{"n_layer": 14, "d_expert": 240, "d_shared_expert": 0, "moe_layers": [1, 3, 5, 7, 9, 11, 13], "lr_router": 0.000718, "norm": "rmsnorm", "tie_embeddings": true, "optimizer": "soap_variant", "beta1": 0.95, "dataset": "wikipedia_en"}
Below are experts of layer 5 (counted from 0) of a mixture-of-experts language model. Rows are named router (the router's row for the expert), up (a neuron's input weights, with its number), down (a neuron's output weights, with its number) and show model dimensions 64-127. Each number is 128 + 24 x the weight over its row's rms, rounded and kept within 0 to 255. Numbers have three digits each.
Before each expert's rows: a language model's description of what the expert responds to; "comes before" lists some tokens at least twice as common just after its tokens as in all text. This comes from a sample of Wikipedia text that the model never trained on. Tokens count by the router's weight.

# expert 16
Description: Digits, pipes, and infinitive to
comes before: "9", "8", "7", "4", "5", "3"
router:131165106151150154135164109108111148134121131133109141142122102143106114125110170133116139128119090096117097133133100143116133129094095149124139127106101169103138147106094121110158153139099084
up0:135123116109173134098083105110122111108165098120155098086137117132120149154139141140094130127148160175167130150106121129161155126120115115159109135134118162120122125094166113102113122156115080
down0:168064157123143116140126129146103118160136162096180155114123074113129153110127120115141148116132114128104148143198141113083121097124114163154145125131110092153122134132102156100118125147118133
up1:135117139168131116156064102141105114070177142120126138107114135112140138137146088070107096129139091140147111104122140142083106107107086146128147136135152126143141133160146128168091121109134130
down1:139126164132156099102136117116105106141109130139133123145115122131123166119109103121162122126098133129131106143164108178119127136135137116156115108103167189127117125113138135065107126117110063
up2:167152122134121115125118154170127121089109142110173148112120120128146150116134129163133140094106147138167162136148119110116092112133153123114126158109100163143163144168204157140130147156122140
down2:091098101157137132124155127181083159113121123136128142106116145140144135099103106109091149148116120096158154152160083110120132194125143126124155099133126115122127107101115140160121115153107155
up3:110133109108121150096109125134108154163129114156115156152106118108113121067133170134092112129123106070135104150133126120106094090116115120160122134087104126162122129112099063150083136102104103
down3:152137129129124153133100125165115109117143107089117131118157159179097104133128157131101145165050140118173106161142148122111138136166127118119126119125093146138106130144164124110116103168137130
up4:174143118086113134122070118156184103130140130144146129083139133147115137144113123129103105168121116122086131124141157113116122092175120153129137095117132103146164152115160096094142159100099144
down4:060152120133197150125128090145113099124154116115152136112127139161169103169132146108129066069145118124118093122114166162148146084127121156139102087122123137120119110113088156170131115136163143
up5:119155130190111168113148117120177142088172119172169098113134142099090158114135140122105167193122149143116153136106174085117126155121144146158117130121119148159147157116133107148129137134155130
down5:132100116123111144159137107137123139159121141117170107119121129103122107132148113128128117175158104114132103154104089160125120126120160089141130091087155123151118148140143152144125123128140151
up6:138136121090153097094157177154138132121134124135125148167129122101118141151077163154098153128089168141111117125133149117116114140125143151150175103167129125100101106093138059084144108114141094
down6:111113156106107139139107086121197132143150128117178131128155146125135121160166130120124097105109119095136109115140164148139123117136140169135139143108141078108145160134116108122101166148129127
up7:136114102132104129152117149151129129108114088128110108130129177133127101102137123145123102129121136115135150176092104145126118113190099108128125152110135142120106132083141126167155106101165098
down7:188079142129133137110096135132132081132152121155116123129129121149121129134136119154108155138156143175084116118081149106120088138140088131149093137135114103133148111073100151169112072111136071
up8:167142122122162085127100148130147162123106142144152104151143104148139137103103108124128130133107099109117111137141120114158078107188103147091095115129084102092157083138142180150119137168114189
down8:089101136119133116123116095116152136133128118061127127094148130126118135124168174104133147106129148161134136155169158136181164119084124116055108115133132114136111141082154135100109149129143128
up9:143151138120144145161102121116135157136107163148116117092128124147105114125094122106119152109112167122135133133106101092136106121118094141146092112162082162070150118067140116153193120103103083
down9:129171113107119193111138126098131137116128115139117169126135166161162089154117120146167112120117129130133133122087099123124147142085103113121122139125152099116100119142108116134150108096117114
up10:114126113107140098104155163106163166147161155153108115145149108171091120137093115206096107159133119148120115123067108120160090144124123117129168141182144120127183159124113130097100146108127149
down10:159119187131140136119143149111101105136160123151129138080118152102130132121106129125113160122140147112084098114165156134094100092119148131127113118102090121177159167135102137129105111084114154
up11:126122115098132125147117113129139104112143119107160098149182136146100167121112082125148116141107110124118166113132131101124136122143135116152127109070154121093128099083100150124131140108114114
down11:130173174141152107159155135148070184133120152129114134147097101103086088156125077130124116158175163110112146139120137093067131162158130107119123131145121124055108099117110121141107114158106153
up12:122165155143114120122168164093106127119158135126124100086150167159173112098110157159135147123165113133124107132130124140110087131132102178123130180151146134148120123117101119188148116132157126
down12:141139123116127147148114110134111157127106135084124166113150158145116144127101121127164191109143116142135122123087081138104147106117131097126170082173138093104133108100163150125189135129143122
up13:128120146148125147109077105135160139122090097156098118127091146123098127097148146147090125084111130147143212141104092112105090108155108146129122104112139086110149110122099122147113174105133127
down13:152134165134095121118092124129104137159123136139193111102074102068135148132115130157162120150146149137121151154116055118142145189121111120104151113106160134131140134138088127118147165168214105
up14:159109163182087141129134110105146174129097118153078069123111128146110107130108105106068136140127123114103174134179107118133144124112145107175116103147130108174165083132161118167166109117140131
down14:133177090132144161131088094116148126122130122131134154125121120098119107134112102170125146136129148112117142162110151120099080114142112138114124118129141149118126163110116149093126146140125079
up15:140098146174112170076051129112152102107129151089155099157122125140069160129111122109131137079158146148127097160146133138147150157123145140118107138146094152127121125121089108074128156137133177
down15:115156117150120127136133130119095166148148150111117095128146131146143136096106133113098133181156129154142152128168152140133104155146150124122142130161139150188176146168142172126113159116117126
up16:106148101150087105156135141111108112124152097129143096081125110133077100136125107144093156151083110116135142147131150107139148109113141082111145119087198166119140133140161113132133130104100100
down16:113155102155153150120145130072121126126117157157142112106106133102081147121145129117165119159115104132104116120112134110155121077095104131122140144142147128134142142112090178160139133075108171
up17:097124130158148121107137120113134139121130139145158147155120157153169137167126108138139185125137146137111155124149142145126106123124166128094133118117131116117089142135100090104134131126142096
down17:075115082109114140112114119184083128135113133097128174109119109168117157147147172163114100089140129097152079142122131143122150118090122162169140110124115138118135179130160122147155116106096140
up18:116125100166106171121104100095123147111095118114134141109162151125108114098131190157131118154171141120149103144122123100132113114124151120148131145118105164148113126100120118093145129125137099
down18:129133200095112125166130121170114125088151121144153151109083063126132102124085112123123154097140113133115138072172112114133110109179131112109132131098132143156083127119112153117080144155130154
up19:137115090121170113176156106140129132182159111147118115122091119124164161104124122118104143099131143109141112158154137097125116145140135159108122111133158127124139106161155106163111135118117155
down19:134131115130113115138111136159145156102139101134156146097105147163133115169125142110130122100129105145120189082125160159124105132124167128133123169158118122135159094130172170155128141143166119
up20:123118125142165122168127117115124104095131090106097142126135079171146123152121135103101103122093123081128084131130170115123154125135094128117144156125145169152065109141132150112156136101121090
down20:136132126151151136161110113147140161128149085149143108151119083120145102163107114111109129122158155140154150142167101169174156120095133098106124144151082140106100142157118148143110078150135137
up21:127153085128136101121124112137138096109101080113156141114129107145112114150130111154163093157147155129133123112136131133190150119192137121125128103076111120089130139112068107158128142119109111
down21:135165146106140070197147086149098126121118107098157121147127168147102139142113136140116088099141112099082135156111127106138145150104145113113095168149121146167124093135128121179143112148130158
up22:162088109142161147128118115098119100089133101136134097121147099086136110086134146129060137093145090111152100118127096157096130135131137116105106122115088134103095142067148083162123151175109136
down22:131120105090118149108119120132102121155136137090069146116169122110157085096134147104110122143110136094121144140115131150141124129144109143116121138103130150150090140128153137125111123107091141
up23:098141160123147144102107143133160143158133110102149115148159109112165138148105085134118181123109185129151157151132084118137133111124120105121114188136102124126150132121094096097080139139139105
down23:123113139135131093141120090098134119135134118090121152119134127128118085134106119107121127154141110099103067130151117121134135136109108146068153153119114096161172152131117139105109100145178145
up24:087157117111129157099160073118153147107091120112086073092097152134085059163112126152120119122153123112111102126115118165106120164117159099103135135160093134051105093140135166120150160149149155
down24:112100117101130154097144106124151139158132145151131102112105152132098109115090146111098110132109126131139163116111151105180115126149187136149107107073140139175126105132138104134144156107112131
up25:094149117139149128129151110133138105125112136106168116104136159161152154125132138127107098102144111125110150144164097105152132112100095144144128133090170110141135149161149155150112089121117131
down25:155106167121141100136119141121135127104129104134118101131147129109131171143124117134106149144118146092114098110076121126103139121106124157107117116155141126100152165142138119096141126066149140
up26:136137088134111104139154201142088119167129140117117118133116145132142094121121114136138101119095100137156153129124124155103117143129110102116126113112124114123144115119116082139157090132153135
down26:110107116132099139085148121111167145089108118110066191134085172190137140118153122135126183105106151168142114120131133139118108097134125139111154141093124110128066129089114131116124121131154114
up27:129153113115125146112145188165170109117138157136125107114113126152108119077125125107105150142095148081096130121124097139103126136143141116151152139148105145148097114118105145159102148124133175
down27:125107109093101133120118107118152130133143111119084140096133124090122132110180131134127115133159145121114094146109044133158176121113135136135157129114108151174194145151113123098130182151093151
up28:179127111160143133106096171117134171120087124135145100100142123171096064116153151148085149158126127104106147140122147133162116133166149124161096156207165151121143185106172105157070116143132158
down28:142155099090159118158126139125144124111162096084152138186107119105143130140145126117143138130132126120098145095123111128114120135127140114079152100140139099051122092113147170150165151127095147
up29:095118144129131071140083119139154143133120105138107102149131090134103133122137134129163114133127113110133120146134134134137163116160100134109155133125128114120120156147139154148150100133159165
down29:139169185126123052111156083150120094134125131144085088140159138118128167128128101078104180150123121152105111123129110110107119142130144147117118128083140119163112161140135104124133140126162152
up30:118123094142120080144165087136138143138140138133113149110159149126108145155150100097136159137148127140124146127142176131111112140153110089119184147142138111153100172151133155110172117141118121
down30:101122107131111079093137115072112134142138148152131147109131146151118151115167117135138118156167142111161118117114138119146142103125130100164143151127152113138092134117150157158093097124133155
up31:122159097109092103107137140141148099133133147130135120181153110149103122149126110157162133117123103137131194131127123163117182123115112135174121102123133163131126092128122098099102147138096117
down31:138132107107091149112095097146103105118113124141090148118123131110166110152111133099136168157124152149098121126154124114083098171129059117084124128129107132115134129154103139142173103149150127
up32:138118150149116124088148106141133131087127162105117065147140161119102099110108133107106138152122120108124158117194159131117151116103079120122118137130101100134164135100144116156146088140142157
down32:124145135082172099129195110168127129148071155118110134134134147117139096096132112107129152093095165123133169108087093125119111134112110169114115128144146110114110116173126147109132136171137131
up33:095102131117104107125158128138136169173100124136157116135141140158133116096153107099132126153116116129125112119108168113100144101155160081088155139120139136144140133108126145117150109107143139
down33:151121122162164121114143128153100146104125156114129162101149096140126158122115130152118131130133088213170148126123102111121106098118128094112129122138124106146155155073110124104112094105170145
up34:081121119098153119098087132119115122162125105144122138142092164137161110125132136136131133107062144113118093153143106108177138158123154098151160089165131174117075094150144120157085156131090151
down34:118125133100167179108123160130170131143138128072089117135145113122122125148144121087118120122121159107101153113142127147100136109142123117135140158123105139121140102137152160187141122096134114
up35:174118110121112122133137154127176144132130096163174114123145084108121149124110107169133155145110120132159107127086111113124171119150140091096125116116133110098156134136135108152117134146137099
down35:154114159161116102122132128155152087110144148134084123129173150113113088118112128135148123134128130092111100127144126109138132120102115148104135107142125121112122121107160106144120121132131135
up36:105117137169134141114100134152131106118139164121122112107119105110143095137145102113125142099141112076089161082067112160149124142125138146130146119126147150131117172128152112140126129124144118
down36:121139105117106113139133144169160166129138120138104126113116165189139071156098088146118103154091147126109126125085148151147125119132141119153157135093121160120109121133112142127097129157144107
up37:113097145117162153154130148092128140153096133149126080117123107130111130134151127137133135123125161102150123150078104137142161083085120121111104160142121126127122107091093126159167144095122113
down37:119156136139145107134123160147116121165132126102145112134105130123107145152145121155090086096091127123125142120117109126118149142095139134140120150136152141161150151094105125107127167124105135
up38:164135095146144122108136143112100130150141207188141097128085103154175138128135106139148125141123139143115114112131121112153134106099104107129113126130158145104106127159145138167101135099132105
down38:092158123079110102096116154139095133170088113143100157129112129139089146128125103107144132085186148134144140166159146105117111148119115143146137162156116145134098163160081135120133125104150099
up39:095104118135142114147131100123126137134128100157140108147125120142098088128135091102110118142156154116114167116125101141118127085117114102131137112171089147107173126136178104144152077158115128
down39:107136128150101139093152161147124090152128151157148128151117127094134116110122088096157095136111119129129154079123161116156159141152132117161165136112082119124136135117099087133135138153138142
up40:146172098139122160118106102106109103167126082126142126139158118133122131125110113133133107146095134110132125102129102097105123097114150101139132152103148123123155112069124097085110063112136074
down40:166135119122094136166148171130106094070113096143121151084136151185076102142112123137138112126130134095125136083158126101120137137087122137134113122136106143104124180096149087155103146094125130
up41:131107151141147179121101118124129096111129149141151147146105126120144084116170155135120080141103106147064109183135117162094115096108150127089138189119148134120135119133146133105124090136155142
down41:162103154138117123136157136118144141198138109099131123089121129139095083102122134164165124142146141138130116143170151113176121147114149132138131111109122122162135147116125133101109097134172128
up42:153139126104162136145128121167159175155136095147110133140122115120111120120115101150119158070106111143130155141126147124141134093134139146133130142102147114084118147161163164119128099101147101
down42:152140131095144122138133141124159108134126130135162153083143173140116099151112169119125105104130109130107120133108127137150124134138133098117141095137161126159105096123116118142133134121114104
up43:097177122133135132127118130135174167149133163129146123135130143174168117103098144148115134147139101115141145129086101154086137119142126112129107125091141094138133105119130132143129160119128134
down43:109118131149079111105116172152134145129117136154138154134098166131093122099166153145156151129149149150145125155140170133113176119086142118135124094155067119135180109112064114107092120128158146
up44:110107174120136131114126104141158148148108154167115055104135102157108136101119138162120163122175095115172123114094173150178134126147085114129124111120134155128152149110129135090131143106178141
down44:158107130117113181129181150145147110125135142139122127112143076068137131111135101171159135149156167136151139172147125130132149126125150113148156132098137179127110086124085111138161150131134124
up45:094104111088141123112149099109154088151114133141121127141129107137182164130188097130081111121129116125133157140115109067150123116111118112139095135120144070136120114106112138145140178158123128
down45:129154101143136153117147107147127136166071115110146152119133125101178123125129135087161117125178098170095109118132148131144147120133136103132110087149149101141138124130112147126151130140118138
up46:134101147144101120079156159125114125211127141103138124128136103163152171109121131095117137153120123143095104105115097172136171117170120083146115165125135132119117111109110134145115120101108130
down46:133139114119111093110108112109113129132158128133127119099140117175147150134119085189134136131150159124095153138138154158180135108177144109095116142124128120165167110095134130114135098128129133
up47:120132075103125126172129101135175163138140121118134125129129105149169145096094148134158170160143136117095132109157164162153148137117110153122143147161152125143094098138097110134149130101112129
down47:160147181122164134096118149121170129129108112108166135106132155138140140173122151168121135141133173163129130125100135146122165109085141070136117091106131118092136182114117097152117165122123130
up48:137110124148075127119171132175098122100130117135122131142095107104147138103092160094118131108136137134093130132151138121097117142187156103111136176154147131119130112081152134105138114106146144
down48:129100099103136100089144127138169177161167133169141084137117157114096143105113155118146156120121181178160137118142122081076127082133113113155159151137131115120122133133142108154107131134148122
up49:132148121181105124132130163137136119141161120129077146116133112132127137095162162125122138102136135124120081125126150186155107103070086096185136161147133141130141130097139136123116143113120122
down49:112118135156111094101079089152134137112101146151117150145109151154129116162138142086132158161125132157143124142116121112124150139168112111122111112168188105143107140135105141136109125109176133
up50:123142108123133176114080176129131142101134114100162067164122152187084179111122134107122137138133117164159160135086112125118137152161125107105061119119102105162139093151093095176120092103099138
down50:155097126136165119091114076116133139124109120118135104159112108154163114182134127138120123142090121118115119192110124125131095136188119140130134123118132162122141155155157147156134168120127076
up51:159140136118153095078114113129105124136113111143140152102121119152078134115132110153148102172179161092130133144090126159119129150147100120115141134127151121109127103148125147141111100138122106
down51:156110124141108122135120175129113093153129131032102137107131091109116126126124155143157126128110115100133136090095146194104166122142095169148111136139072141172099131115126132140091173138133120
up52:121092092085087120126118159071104117134141103140117137122119144181105113138164157144098140121139128144145146165085152160123127128134104154144136156084161108122156138098108092060127142096151096
down52:119117119163132124145125118178180115160111094114109085145137150144143107119160133094177144145164138165118158131163177096124154121110153119092095103123126130088138088160118131155086169129130124
up53:136145099123099102106106140120141106081121117115105111155110091116132133136181117153071089099162140153130176098120134141103100132124137132108093143102067085097117080147134133105133137117119133
down53:124140130097140106148123094108112136152130160129123120097155100128159127117164123166119131127132151157128144167109112143138113101123127152132119113118144128104124199142080131146108125127142118
up54:133125113109128127134132121145136082117126116120125073132141094109098076135098149140158114148122095103140155130115132117086115114081108121111148110153149130111162108140149136105182176109149112
down54:106133148118134167131102111124134137159115140083130136134151119138110060107189109103144092140124145146132130142149147102117103157115123143119115146120117170130121127117112121141108126134150119
up55:091122152097184150117100121142171114136150169130112194155115110122158135133171148133132151103124109174094145129123142114133103113154101155109140184122115109145105131092103118123140091129151150
down55:097120138157110104152120125133092092081137139134110130133131141076103141064100155128116144177151135126129118127117099100104138138134143119096117140115112103118168132118135100174099122126137133
up56:112119144122142110120138168138130174081145120112127134135157136151093142144145151088117132081088120114123139114110121141156144142122093134128143121152120134135141145102127123122166145097189129
down56:113161124145106118132148140135098130111120088146106134137134134119104107128145159156138119148096128143133136125141179151138148118141101098117207100170084100143164087125088128076107099159138133
up57:082131065143087124116123115141120123158116113122114107097090106139110075132072067118132106119146143111135106138135143085121148164143084150093154160112134143118107122107142092173119147148158142
down57:142105141119133100103155170150150165142118136121121123093122106143105102170138161104119122153160086183110081120123125096118174080151118139170143113123099157103122099127130116092137127149137107
up58:121166124143102130113168107158104136156164141154161155111101135128141104154109121164100088107152112079135157123108138106132157097110132119108172134117139146133136128142110094119141133110093153
down58:085160125132139097128180133122132143107112152112161120128108058107142137111125129099076144126110127138163140142130165120145162114084085139135111139176146116165119076169096130149156099146150115
up59:115141146150162163109169167146121111120146138135104145129119140136113125138134132096130144122103128140138143108135141114133093084116116131143085107104125153119086106132167085111126069072099123
down59:136145131118129136164141160169117060165129167143114127140178167157173154094169114131119068107104084118138108118115133131142149126132153151069146081122133152130155136158101160106113126104097115
up60:114126148129116141174146140080129106087134132120133130153130148191130116150078133135132114132116107114109141140095133117138137134068101115136125106137099147142158154117125124101151116119114114
down60:118110150122133093074148128155181085141099087138158103130115106105118163126128121138147146149096136120121100125143104092143152166132175154103193161164110136116128060129128121117130109153144135
up61:110153104151117082157131110131147153145143153124090103131160168092118072099124146107137172122139124126158177142131126134090103146141113133135145140111121136124070109135130127149169120118123135
down61:130126128138151127152135134147119157093113109123134140140105132163120161132103147105150095116086140121144146133126101115126126091143117185126083079127073126105093128109152152132144130130115116
up62:102128103088127111124108149111189099119140106081102118133138133083136163092131150101149148093101109113128119147133154117184153109142125129086088141080147153124133072141131109111124131116149108
down62:116119105076099113150122126112137142098139096135129137133154134109140146107156102117187146135126119141175122152084123090140168124135122132136145124115164158142160114154150118149126124133129098
up63:149122168119128124100159136154078128141120101111142153068109115129143121165095117153152122113108144118156108150102110110076136118152132142140195136122102106147182076137187119131129135098118118
down63:125150116163117116127130200105123116143138143159088139144098139114119099100138113110146096146126160097097168141163107171152121121137141113112161101145147160122163122084155142126106176166146150
up64:084153106074099152120102122128167130112107111172166152085119121157084155139123113141154131090140144118117142135123125104121105087127142133122138174143121142176118111132110144122115131140136130
down64:164116151105099111144134147112131136153099136103123099134085090082166092186118157115084095095143115145127106129072156155121127105134134129149154119147114123122154119101119133147124112099091107
up65:167145128137172142111126089153134141125128147099097106140124114166134154138135161158147123127112156175119110140137142102127135091138157128148124137080112123122140124081155152135151161122135122
down65:116116168144087138143174103097147153088130158174152134083137135137142100143137165133124124116133121096122088080150134159122121104135137144087133108127151133158184122137112139151107100135133142
up66:135111108107097139099181085172174156111164120109147178099109112099075114123123112113133112127121137090127156152117137129116142132119128117137133094116115120091149126126107148105115143083158103
down66:135148153117127116135132101161139115135117133161135131137120158150119107156157100144134135122090100166167152154136167143149139099143149123135172158104107143147094161118107142130118113099113137
up67:112143105144123106125139089137146122139116133141122111146121086117086159135092109134156141111112147153099174130129144130132131132124133138172085092113141112129138104105158094119118135144139143
down67:094147119129134138107135120149147145169127127145145117153117109108132109149131149139162112111145147108149151118108134139124125105150154120116119113071149172189129149141122119092110108118098151
up68:149120088140136122094120154134148150175158140142137149156129150128126119184128129121133094169104084142117133116155104157151128132099113087130115124094134093093141125124149156177145130123101166
down68:137161096119187086179135188116129139113132099142102127131130130155119116123139137140103154133124116098090142127139127137175121108132122130146092176093096082123091156147139121134095148136144181
up69:128103118120125131116128141147112121151139118142143116089128133137099109103140108142143163174148115122125150150101108105154154096148139108136132100135126157157136096119153095148131139117136182
down69:121104144135105127138115097141122110116151130111102146136139151165142135127097074156137093088113184140116132123141115159118116146134124129132151121058135089127131136129092099127133121135133125
up70:133082094129089139113150142122158096120172127135116109104173130121176104137139165135105122142128133093169155119142162144131139111142138106125170138114109140105094146097111153154108142154094107
down70:093152124094153123138154095108097139128103113158096165132144093151138114132153176166055158120112131126119144143141123143132127153132154141102091158119101199120126090132137129127179112117091114
up71:154121117153152156135132146166161070152110134130132111169150142144134124136116160147138135081134129136132108143161144131156108150132132150136102135175091100116069134111117102125102132094114102
down71:133116139113132121129150144137172191114125152218135137148107093122174171096132109107091115139114121146143170158125125127167157140122156082156134152131075149143171161120112120099072106160150103
up72:139145144149144113106121130138102137114110105127141096118115162130114154105141121104106095142120118149148121140118168158133135138168139150088094151129110092150111132130153164079081125079117088
down72:114088125131131148143084116135130079097095092119131147092173081103153124137131155133110060134108149150108122141169119131153154134100082138122151149133126138164100125131164091138146126114100154
up73:110152160166133138120109137115120156119167110131120085100102076162134124099110124166119088094096106117139092108136127163167106141137146092153125138151113113135162156146153142113098117162182144
down73:117152132135146064161161143122129144132139127108150136085134134089098103173115161151152088136104129102127125156139098155136127135166118099110153146149152149137109171151154185112118166123103133
up74:143148157144085123190146125125119120098139104130141137120175121132120155182182109115141158139143145104153098138136114116093153168146147104111185157108113189109130115126152121133078152125097137
down74:100115084111106124130129119108122110128157107181155074179137131117129119124132156168153099113119150122126170130129129085130140151123100154112111170153109143135130126175123085129139142156105162
up75:173164124141123099114105121091154095115119108119110146133122122098137108129122154124136119102152164109127174143126117144122096158189134128129126125144114151115133159172112146117098103115122107
down75:128167127206126160093145100157138098173106100142117097150139125116088138109145140147086149112111132116098109123103167120141083109110085145195088126158150142120114169125131117118138115108104148
up76:132144091097136085156138192100114088136127129187128099124105108166149133127116142136132123118135140125087137135125165147144143107116129154153149096104168124139147127069127116108128076111082125
down76:109175137095099122138087143136138125118147101142140134125115111124124109099136111137174138092176161123135136119147111108174107145098121105114132112146112147111120121180096151166133095062137159
up77:105119140134145116116146102145087124177094130117123144114140115165130118144073098104168109161084089121119139121142115151130125140100116129143147115119123136166129146163136122155132144117134176
down77:105128153109131163119131100135142126155138068150134139068128152145162131147083138135135106122177164119102161094120147120139132140108162098139147122120130115146107120128102131155101158124138133
up78:118111120092119141117122131105095161127131142091108124125137089124116107137087101117123164116087124132098148164122114163123120112130137130089140127151143139148093139112117116132119147103121152
down78:130127133130128131102134109136169144168119154126109097098129126153109137115167119118143115127125105098121114126108139107151099163124187137145104142142161161110119117125152153133103106115103114
up79:108099112157169143118162102102134118117153114139116101092158153111134131143145130156139151128129096102147133150141121115132132125128129120137143179220126127169114106169157078114152107177144109
down79:122099138099107137109115159115147158134111096125129154096104081160127125160128125141142097079104090114146137147109158096125112110166094120163121137144136138137159130117124120164145123097158108
up80:129118120146141117136135115139119126125129104143152099077136131100141087076119113122151091119127091132129171109080135115163138092143142139118146123104098115116160144163109108169133126087113206
down80:126164151106124149107116141079135112152108132156125152124093123162102158131157165148136094122164137125156118150120130152088103152150115120102148177090106125142090162113150098116115125146099135
up81:102120151108101121110106114090114121057175166115162123140144127133139110136170112151139132072073126111104119106163157140125102146144130128142136133107132116107145153131122149104110121123146128
down81:137211124150141132096116068157118163152170153120099100129130148126133121079133151105147105116118128107130099116116158118085149157108117102139114127112164083150101080170146182150118102178115105
up82:092113136109116142136122151132091109137148121111096090126136153158150090128135128149127138084119138101126113194148081147122121168153068088141122171125161086147124145133097155091091133125119164
down82:129114115141109125161102148167108104123093160128136149119120105103122126170148126124124125160121184150100148079088118105091121090085106108110123131074143169087153096113128131105092119148134117
up83:134164106136094140121099076120124097132122155126079140123143120108141103135160157117084106115105139156138119120109160113129163129144125124136170116164095171119128099151176114099141100133124140
down83:121147198166092136170140148109124121096127115143162116109127098133130125135186092170166152087154193097115115144117130112132105137108144111162154167128130140110117132148154090118108111110134155
up84:128168154149136141130159151069091140121124123089170097135127178100148120135125138130113190117127156148116163105117138151148135112105107099148101137114152159136121099128113096107148122133103124
down84:166162137149146139142136115148092102158136163139119141116154123122097149132126131121107147117098153148131155182114115106102142127162100156135115097139156134125120109151160147135125094088108165
up85:128123122132123072114112124122135149117156134153137170136152103145116142109142117122107132120162084142127117059122104121080119110105148132163153118151161124095101080138142128095147109142120116
down85:151125142105092133108091122104086121096140095099143127097123151124137158121128142142139081132149108163157156123177099167121145122140114098078174146114099114133117132096126114118148142154096163
up86:131103084126149116138107159118143179102130133128114153108147082145148115116200156177075153156147149123105137155079171168137116117112171130143136170130079124102127098098099127122138110134106134
down86:122151146062143127137127119139129132081095101146160182149144152136142135144145078152123104203130144117126136099089130119168145137127099103167094145133125086109090145129126106132109159117102113
up87:142120136148167142138134142113130126134148105059134125090148098134158146147076123164104145164106167094133137128122153149089161149128139130117141111127122120137159158123077124133138096094103156
down87:068134144111144112145114105116134126137125158171137121123128102105133115141111147142137147113181146109151151112140130137098166141126135135106099118121136110128114110133145098115103161120114143
up88:083116107164141163140091154119148141136119166139128124118150045146129139138094141104151112133117157114138105163140119112162133150132126142098090134140110141120120150129151113123092127139110130
down88:080106124141146115097140120168152122134112064154129106136127124162098161147090155099139115082118146111098126152129096099138136123117125174162129152119076138128144123114130115109142169124141115
up89:122142156114172150162114088093157154116142134154119138091141098158150104124143146102165104098138111123139129120138156157126095105111121163176104102126143116107106142109102114191090116121123100
down89:133163118146144176155133140127114134142145129132113124153112161141103144151145112123126131120115142116159100126117107132122112142111168114153092155115113111147131162115135119082107125115141097
up90:127116164154103123150130131164108047085119121122109128135114107133122147139119167129118159108125146157127179135156117135128157158180135132163089050103126119129159131098109109105098112164128126
down90:146114092106153134150114153141090120117113112136130134125110150137105129125149129167145091111111164135137121129156127100080086109128137099146086142183131098157117156125060114134170074141138130
up91:120183115105135155156151166170113084107117108099136134116133090112121131137112121144208114144117152129144155142111124118160165137116091146155157126115117162113120129160137101120116153105134095
down91:180121122118110141130121146125129110116135137130111134157116141121152165140104128131106131146117172163134104142076107152108130127143137103121159121117130156115124123167112168136111131117150104
up92:122162117158115127178167120128120122107104123127130147177171161146111134149122103128097112163085128168163130135145107092144131184100107147138099100099119173141087143102186115126120131087132116
down92:155170126136141153132088151095115124130136147152118125113137130080152119153144161126144141132135151103134112120129107104089142137146154145138148180109116111142091128139101155094117108117108144
up93:129129151145112133113104138133098135086128109129152136131109094143171122117100151174082112122132126113129128151124179131132174145108125177087152098071110109115136095161111135164152109107121135
down93:136147115133153150140166119177097125149132137155115105092103148152088105127120185111147137109147128123123178129133129108128094102089175173104114154156105145130126172163106092160121102144140122
up94:142111138097136102156109103073163154144130156162120145112191169147129106152144100121116130127158146126121145160144134113124120139139110149134150142140139135121115160128089107109146151076138131
down94:162121092115091092129123110122125147131072101131105100102107148147148143167173124133095129159124163104130131134100117099141118120144120133133120140111138140111135152114095130153131069135111092
up95:137114087152100168125155110137121111133155134131139113098109142116115144132086176153126114134131154142141086112129125128164133156102113144120122099133170125102125124104152129115146153112122107
down95:128119134092146137163140128122165178127107119138133145109132109146120067137096181134070151141131080105185131141119120097147144113135147101083117117134147103116110146086143129102170106099145138
up96:133109164117107114144164080143161123112168105141121138134142138147103116126155129126133134096101127127173105127113127100145196152133145144141148149135114159109132104122134083107140146135100100
down96:102121117122124120125072121086131158145084084177137120124146161140130102166143197124142113135123113123137108119158123115104072115092120121107139055138095046145102115148134116123122130121134120
up97:095145122144141139158148151144125133110158104105158160135188078127132132120163086153095173115098118138144151120126110105126136122103118103158095100109138140138143114132123090132113089112142127
down97:104126119132122130160173152096132089101100116071104141157127116096079125160145089132117111107112107121134116146147085138133175119112125116104169128118104103140161087163174101119085168134157108
up98:140105108165124104172129132107122110098112126145131115117149138116149132125110156119161115106121150104094142105091175125120117108092158115121128138142150146113107141141174105100120125128165132
down98:092132105143170138157121107102140098132116150111111139099132089146123134153118134101116144122175154128153134134142152118163137135174132134148187138098130137187179105120118123135162127137086128
up99:120130147110142118114081124092086105117127139165135085181113110100107105121120147172091149129137137176141131143109132144161124147104112108118099112179122130172056131127080132139145163071107172
down99:082143080110101126142107086187096109097150181129100132151107114124169117122143119101136117185177123118115142144125149109110154150105146100142106139152142117107135120079107132135132119121090148
up100:099097096182100114092133108151144151097144151119081135150096140138151108118122122086126115107107110150100147122131089093151146135149111129153148175177146110162104177129135128160141112121086146
down100:121088155065140182082109117119109184127089141108172102149111103115097144111110125093104156183126129119127134145164113128140131144120136110124165121140087115096131112097118181110144100139111132
up101:132104148127097103148123096117138174112142138128122095120112101131181113096134096101129130164112070085121132135137133147083148100136136059138142149090111116167149143131152113183122127157176104
down101:117148120137103126166162097128110103044139120170127127125124135138146139120099141103171116137096118122127093120172106147139116142081161099137119097120130148094135134115097188119163103161134116